Experts of a small language model.
Size: 8 layers, width 256, vocabulary 2048, 27.3M parameters.
Experts: 128 experts in each of 8 layers, 32 SwiGLU neurons an expert, 8 picks a token, a sigmoid router.
Training: a variant of Muon for the experts, 539M tokens, 8747 steps.
Below are experts of layer 2 (counted from 0) of a mixture-of-experts language model. Rows are named router (the router's row for the expert), down (a neuron's output weights, with its number) and show model dimensions 0-255. Each number is 50 + 15 x the weight over its row's rms, rounded and kept within 0 to 99.
After each expert's rows: "comes before" lists some tokens at least twice as common just after its tokens as in all text; "raises" lists some tokens whose logits its average output raises strongly, later layers aside. This comes from a sample of Wikipedia text that the model never trained on. Tokens count by the router's weight.

# expert 84
router:46 48 63 42 76 37 56 26 29 61 36 20 71 37 30 35 34 66 23 58 30 19 63 43 60 66 66 28 33 48 61 59 41 21 57 55 48 62 28 50 70 38 56 41 51 48 43 43 32 35 59 49 48 47 59 60 66 61 43 37 12 54 62 44 79 32 42 51 59 53 70 52 64 40 50 27 41 73 43 59 66 22 43 53 53 43 10 28 40 74 44 61 45 56 50 36 58 28 34 56 29 35 37 25 42 34 20 35 59 42 64 29 67 41 40 67 67 66 47 80 43 29 56 46 63 27 33 24 23 63 37 61 58 47 20 49 39 63 35 56 50 50 57 35 32 60 45 52 70 69 45 39 89 29 47 84 60 49 59 43 43 53 68 71 73 41 39 70 48 45 72 52 12 49 62 52 58 51 44 50 41 66 59 41 42 45 73 47 73 53 62 40 38 49 53 56 47 37 31 53 47 29 32 35 52 34 79 69 42 51 27 46 45 39 58 68 58 54 52 35 38 44 44 35 62 40 74 31 35 41 33 74 41 50 48 72 65 50 33 30 44 33 52 43 43 42 36 31 24 49 61 80 66 35 54 29
down0:69 64 56 41 34 44 61 29 55 36 54 55 86 39 27 59 52 15 36 69 58 24 73 48 38 29 49 65 43 51 71 62 42 17 33 52 49 44 30 31 53 51 62 56 45 63 44 29 47 54 68 38 59 24 41 38 58 42 56 43 76 48 41 63 37 74 39 28 48 47 58 87 56 42 29 23 83 41 37 38 57 33 51 50 59 47 44 60 52 33 54 55 33 52 35 43 25 50 73 79 41 22 58 42 53 43 64 26 41 43 68 58 35 71 50 49 52 53 64 38 42 23 40 16 41 38 53 40 81 58 43 68 51 08 61 71 50 51 54 47 28 35 43 69 58 46 51 35 56 57 44 40 45 44 51 52 40 88 55 44 62 57 34 67 17 52 30 72 66 45 38 38 48 68 50 69 54 51 66 49 52 41 62 19 68 35 32 52 31 53 57 74 49 52 40 46 74 67 62 48 47 33 51 44 46 32 53 41 55 39 30 29 44 34 57 55 71 41 34 30 23 52 76 25 46 29 55 35 44 56 35 38 47 50 40 18 40 68 52 96 61 49 59 49 67 43 66 31 70 58 68 35 52 63 63 24
comes before: ",", ".", " of", " and", "ion", " in"
raises: "ip", "im", "ell"

# expert 72
router:46 28 63 28 60 40 34 57 33 70 47 49 35 35 41 18 34 54 67 57 37 38 61 28 54 58 42 54 55 67 79 20 40 56 58 66 38 66 32 63 65 23 48 28 54 41 42 63 38 17 47 55 22 56 46 24 15 58 38 61 19 80 59 59 59 45 72 49 70 45 55 37 40 58 51 61 25 55 67 56 55 30 57 33 26 38 13 50 53 50 40 62 58 70 42 74 47 56 59 40 53 50 42 48 47 41 41 33 70 27 57 50 64 67 51 55 51 70 52 59 43 44 35 70 53 70 47 28 63 57 45 76 76 50 57 48 38 31 54 52 34 42 93 60 51 81 33 60 25 77 53 41 76 35 53 57 76 43 49 67 75 57 54 47 61 61 24 50 44 36 62 56 38 42 55 55 29 54 24 18 31 58 64 55 20 51 80 39 67 42 41 55 63 37 39 58 46 36 50 22 62 43 62 42 42 59 42 55 48 46 59 25 44 40 41 36 33 44 73 24 07 27 41 50 70 40 40 47 31 27 45 55 42 65 31 30 50 73 20 32 53 42 65 45 50 28 46 47 49 52 60 47 59 52 41 47
down0:46 47 27 60 99 44 65 45 47 87 48 34 51 56 51 32 33 34 40 43 51 43 45 47 47 28 59 71 54 30 76 38 46 30 46 34 46 43 61 74 43 50 45 49 51 62 42 56 34 40 16 37 32 27 47 64 53 49 46 47 36 53 36 69 40 54 62 31 29 64 48 46 53 55 58 50 61 64 55 58 39 62 63 35 61 34 41 32 36 48 64 60 42 43 41 48 31 51 54 46 31 72 70 70 38 35 41 58 52 27 27 47 46 61 22 50 49 38 18 42 38 54 38 56 66 53 50 41 56 26 61 56 42 09 82 82 58 51 42 64 39 31 43 99 46 44 71 09 28 62 50 50 40 26 62 61 20 59 44 23 35 53 50 47 67 42 65 61 36 68 64 36 35 66 61 47 61 37 72 59 32 58 45 73 62 45 63 81 46 54 48 30 50 60 46 61 53 52 40 39 55 24 77 36 56 27 46 64 36 71 48 47 33 63 41 29 68 57 40 36 32 16 52 71 20 37 71 48 36 60 42 58 69 58 52 60 46 48 52 48 68 76 37 60 67 45 41 46 38 46 74 50 71 75 34 73
comes before: "\n", "-", "|", "==", " The", "The"
raises: "\n", "|", "===", "-", "=="

# expert 119
router:48 43 62 64 47 50 74 63 40 43 74 52 75 55 33 30 27 36 35 58 35 55 64 34 45 51 44 49 33 57 78 64 57 36 91 55 10 61 46 41 55 59 46 38 51 53 35 42 61 14 70 37 56 68 57 55 56 60 31 47 38 38 72 60 72 44 61 39 55 51 68 33 69 46 31 49 51 47 61 71 43 48 43 37 50 71 58 54 21 67 59 70 84 45 53 63 33 35 25 39 20 56 35 65 25 71 17 64 61 44 72 72 40 48 36 53 39 37 36 60 63 74 36 27 25 67 51 29 67 44 63 51 60 80 44 39 34 46 47 35 22 58 69 24 71 65 27 29 51 55 31 62 48 70 66 71 54 47 45 43 56 62 65 59 54 49 53 50 28 50 69 33 35 36 58 49 50 54 52 43 31 54 27 43 48 68 63 50 75 51 50 40 48 17 31 70 56 22 42 66 55 33 74 59 43 40 77 60 51 50 84 55 51 49 30 59 49 78 37 50 49 51 20 51 66 52 52 63 39 32 51 47 30 42 76 44 23 53 32 66 42 59 51 55 51 62 51 40 29 31 53 81 49 30 49 74
down0:35 26 54 43 32 41 72 33 46 59 25 37 66 30 60 42 44 69 46 56 42 66 53 34 66 58 45 45 42 59 58 53 37 61 69 65 49 35 67 49 50 47 38 55 57 66 36 47 43 76 47 67 72 59 47 70 50 67 67 78 69 48 33 44 14 47 34 57 52 67 71 48 29 34 32 72 32 37 39 52 49 39 75 61 32 50 49 42 74 55 36 37 53 40 41 61 62 42 54 53 24 74 42 62 30 50 67 54 43 56 31 51 58 15 54 42 41 77 28 55 51 57 25 58 21 63 26 66 53 53 35 32 42 73 14 21 55 38 43 68 62 42 60 64 52 43 00 72 49 67 67 42 28 40 61 44 58 55 52 42 39 39 36 66 41 69 52 48 54 58 38 37 47 48 33 11 55 73 57 61 59 28 30 30 28 53 33 57 40 60 51 31 44 49 69 64 59 69 40 88 44 51 48 60 42 54 71 35 47 27 53 55 66 26 52 45 53 69 41 64 47 44 41 51 74 61 53 43 13 70 72 27 66 51 38 54 24 59 37 68 60 53 35 48 49 37 35 34 73 61 36 53 15 42 58 53
comes before: " |", ".", ",", ";", ")", "00"
raises: "-", "st", ",", "th"

# expert 106
router:33 55 69 51 42 53 75 30 32 71 52 55 63 60 40 36 54 57 51 58 47 52 49 63 59 42 42 46 25 46 63 30 47 43 67 56 47 37 61 58 29 44 51 49 30 27 54 75 38 23 56 56 57 42 39 44 50 60 43 54 09 30 48 48 57 75 67 09 49 48 81 48 41 47 49 48 61 23 72 63 47 57 82 44 60 67 18 47 17 43 64 36 44 57 64 68 69 49 41 65 45 63 57 56 47 42 30 46 59 28 30 70 57 12 44 45 49 40 34 39 33 52 27 64 30 59 33 69 55 54 81 44 61 83 72 27 31 51 59 55 50 62 87 57 54 42 44 48 51 68 25 77 49 41 66 63 63 37 72 46 57 32 41 51 34 15 58 44 55 72 76 28 31 71 43 44 40 57 35 45 59 65 61 37 57 66 59 50 47 82 47 29 56 42 55 73 36 58 44 37 64 26 62 39 60 36 71 46 54 53 67 50 59 39 29 24 51 41 59 43 47 60 43 69 63 75 58 32 42 64 42 43 24 65 55 40 43 56 34 38 20 51 43 76 62 64 53 61 56 28 49 46 76 12 26 48
down0:17 40 46 90 72 47 51 77 53 56 29 88 38 72 65 56 30 46 62 44 27 29 69 46 71 48 49 70 82 43 40 69 38 38 43 37 42 34 65 54 65 45 44 50 45 73 31 43 72 77 34 58 54 42 41 44 38 35 57 63 76 42 42 57 71 51 74 27 41 54 82 77 39 53 62 24 62 28 56 35 68 61 42 51 49 61 45 34 39 57 49 45 38 75 47 55 44 64 57 61 45 18 69 27 46 51 48 34 20 61 36 36 69 66 53 50 46 28 67 48 40 40 52 07 42 70 49 56 50 39 57 48 49 55 58 54 57 74 47 82 36 84 54 40 71 58 57 29 72 35 51 46 51 52 31 89 52 60 60 38 51 60 38 28 60 61 30 21 63 48 64 40 43 64 27 52 60 70 38 35 53 50 60 37 35 45 45 30 51 52 55 51 65 39 47 55 54 45 35 80 52 50 68 23 47 53 60 31 54 59 63 28 56 47 49 58 40 40 41 50 74 55 52 48 51 54 27 45 63 78 52 66 27 47 58 56 51 60 65 81 30 51 34 33 41 44 60 73 20 10 38 39 46 49 36 53
comes before: " |", ")", "A", ".", "S", "N"
raises: "e", "a", "as", "o", "t"

# expert 16
router:37 57 63 55 51 45 54 41 13 49 51 67 63 56 17 22 36 59 45 58 46 37 65 54 55 46 43 41 41 51 59 40 38 65 86 50 36 53 60 51 55 53 40 61 56 44 47 51 66 11 50 38 18 49 06 40 38 62 37 45 40 78 51 72 36 57 59 29 53 62 47 58 48 30 29 37 43 44 78 50 49 40 61 40 49 35 08 33 53 58 64 38 60 60 53 46 26 85 72 47 40 44 34 51 39 51 48 41 51 55 46 64 68 58 50 30 33 51 53 69 48 36 28 75 68 46 52 41 58 75 60 68 51 37 35 40 48 59 57 40 64 61 68 61 39 83 45 42 25 83 35 62 61 20 53 61 37 35 59 36 28 45 51 64 58 65 35 52 45 69 55 56 39 10 60 58 18 30 19 35 44 52 66 50 44 36 64 62 79 71 50 52 56 27 44 37 46 49 59 35 66 55 56 35 64 71 49 42 44 36 44 44 31 54 45 61 38 54 45 35 43 24 50 57 63 27 44 22 40 34 80 61 41 52 67 52 20 76 09 44 34 57 75 35 69 49 56 56 22 56 73 50 46 31 53 38
down2:52 77 42 37 52 55 61 94 36 64 46 56 73 41 31 75 29 59 57 42 41 54 81 69 46 52 48 28 67 66 55 30 33 49 40 77 44 52 55 24 62 41 43 64 49 42 41 64 57 59 53 35 29 51 34 49 71 57 19 46 61 60 48 57 41 57 27 47 57 41 39 43 59 45 33 42 57 50 62 56 69 39 45 48 34 22 56 59 54 67 46 45 73 49 61 53 43 27 46 45 49 43 69 39 66 48 39 58 55 43 32 59 34 33 65 16 59 73 66 52 48 47 31 45 28 64 39 31 55 28 28 37 57 36 51 35 56 69 36 58 49 32 34 34 42 51 76 37 69 57 53 57 57 76 44 41 64 57 46 43 29 50 33 39 80 49 72 34 52 56 52 49 40 42 53 58 68 56 88 52 46 25 26 44 52 38 64 77 37 46 43 37 68 64 55 57 37 46 40 47 96 68 77 55 77 30 63 51 40 62 71 21 41 63 63 55 49 40 49 50 59 50 55 46 46 38 38 64 60 50 50 66 25 54 96 42 64 37 57 17 39 77 63 17 66 83 85 41 73 38 44 35 54 54 20 34
comes before: "\n", "-", "|", "==", "The", "==="
raises: "\"", "\n", " ", "-"

# expert 4
router:55 38 61 45 49 38 40 30 24 51 33 45 27 46 45 20 31 52 38 59 33 57 66 52 51 55 63 49 32 70 44 23 46 75 54 55 36 45 48 71 59 52 26 34 40 46 37 49 49 22 61 58 30 58 51 19 56 73 57 67 45 88 69 47 56 24 55 42 78 22 67 50 39 33 42 42 17 48 62 64 55 52 61 44 38 43 44 30 55 72 62 47 47 62 37 41 37 55 78 37 48 69 59 51 17 55 28 45 62 22 44 63 78 55 24 46 36 73 60 72 63 51 38 47 53 63 57 46 52 64 60 60 45 54 53 31 33 30 67 55 61 51 69 35 50 76 40 36 55 59 53 70 71 49 74 36 67 38 69 49 41 60 55 40 51 70 51 45 42 44 58 56 42 46 38 55 18 47 36 15 54 50 91 55 49 66 78 28 68 56 53 48 62 40 26 59 42 31 54 31 73 33 50 39 42 54 30 51 44 39 24 41 37 42 52 49 33 38 69 69 58 48 71 49 72 32 57 58 27 61 43 38 38 38 26 29 44 73 23 35 40 31 93 75 55 25 46 64 37 79 54 51 64 33 45 40
down0:63 27 42 51 33 50 62 54 15 58 68 59 49 55 65 47 68 51 36 42 20 59 41 41 55 64 44 57 36 69 37 42 49 51 71 56 64 10 51 49 39 44 33 45 37 69 56 56 40 37 63 43 35 44 37 44 61 48 34 42 58 48 34 63 74 60 39 50 49 29 27 49 46 48 51 36 36 56 41 71 69 68 83 38 45 81 34 81 46 39 36 55 36 62 47 23 57 32 44 54 54 29 35 56 47 52 57 59 59 39 49 57 57 35 04 44 53 49 49 41 56 60 58 38 58 57 33 53 27 19 39 40 64 22 35 62 42 99 57 55 50 41 41 47 64 36 48 78 29 44 62 34 29 25 54 40 75 53 70 33 65 50 63 48 00 44 67 80 39 31 82 47 31 29 52 50 61 65 25 84 57 48 62 44 28 65 32 56 64 61 60 45 45 38 46 49 52 28 57 61 43 31 48 63 51 59 54 48 43 50 46 36 59 44 43 70 32 36 32 80 56 50 80 48 63 58 86 43 51 27 61 49 53 79 39 68 62 36 51 48 46 35 50 34 26 68 21 45 45 42 40 41 45 46 29 33
comes before: "\n", "-", "|", "==", "The", "==="
raises: "-", "=", " |", "=="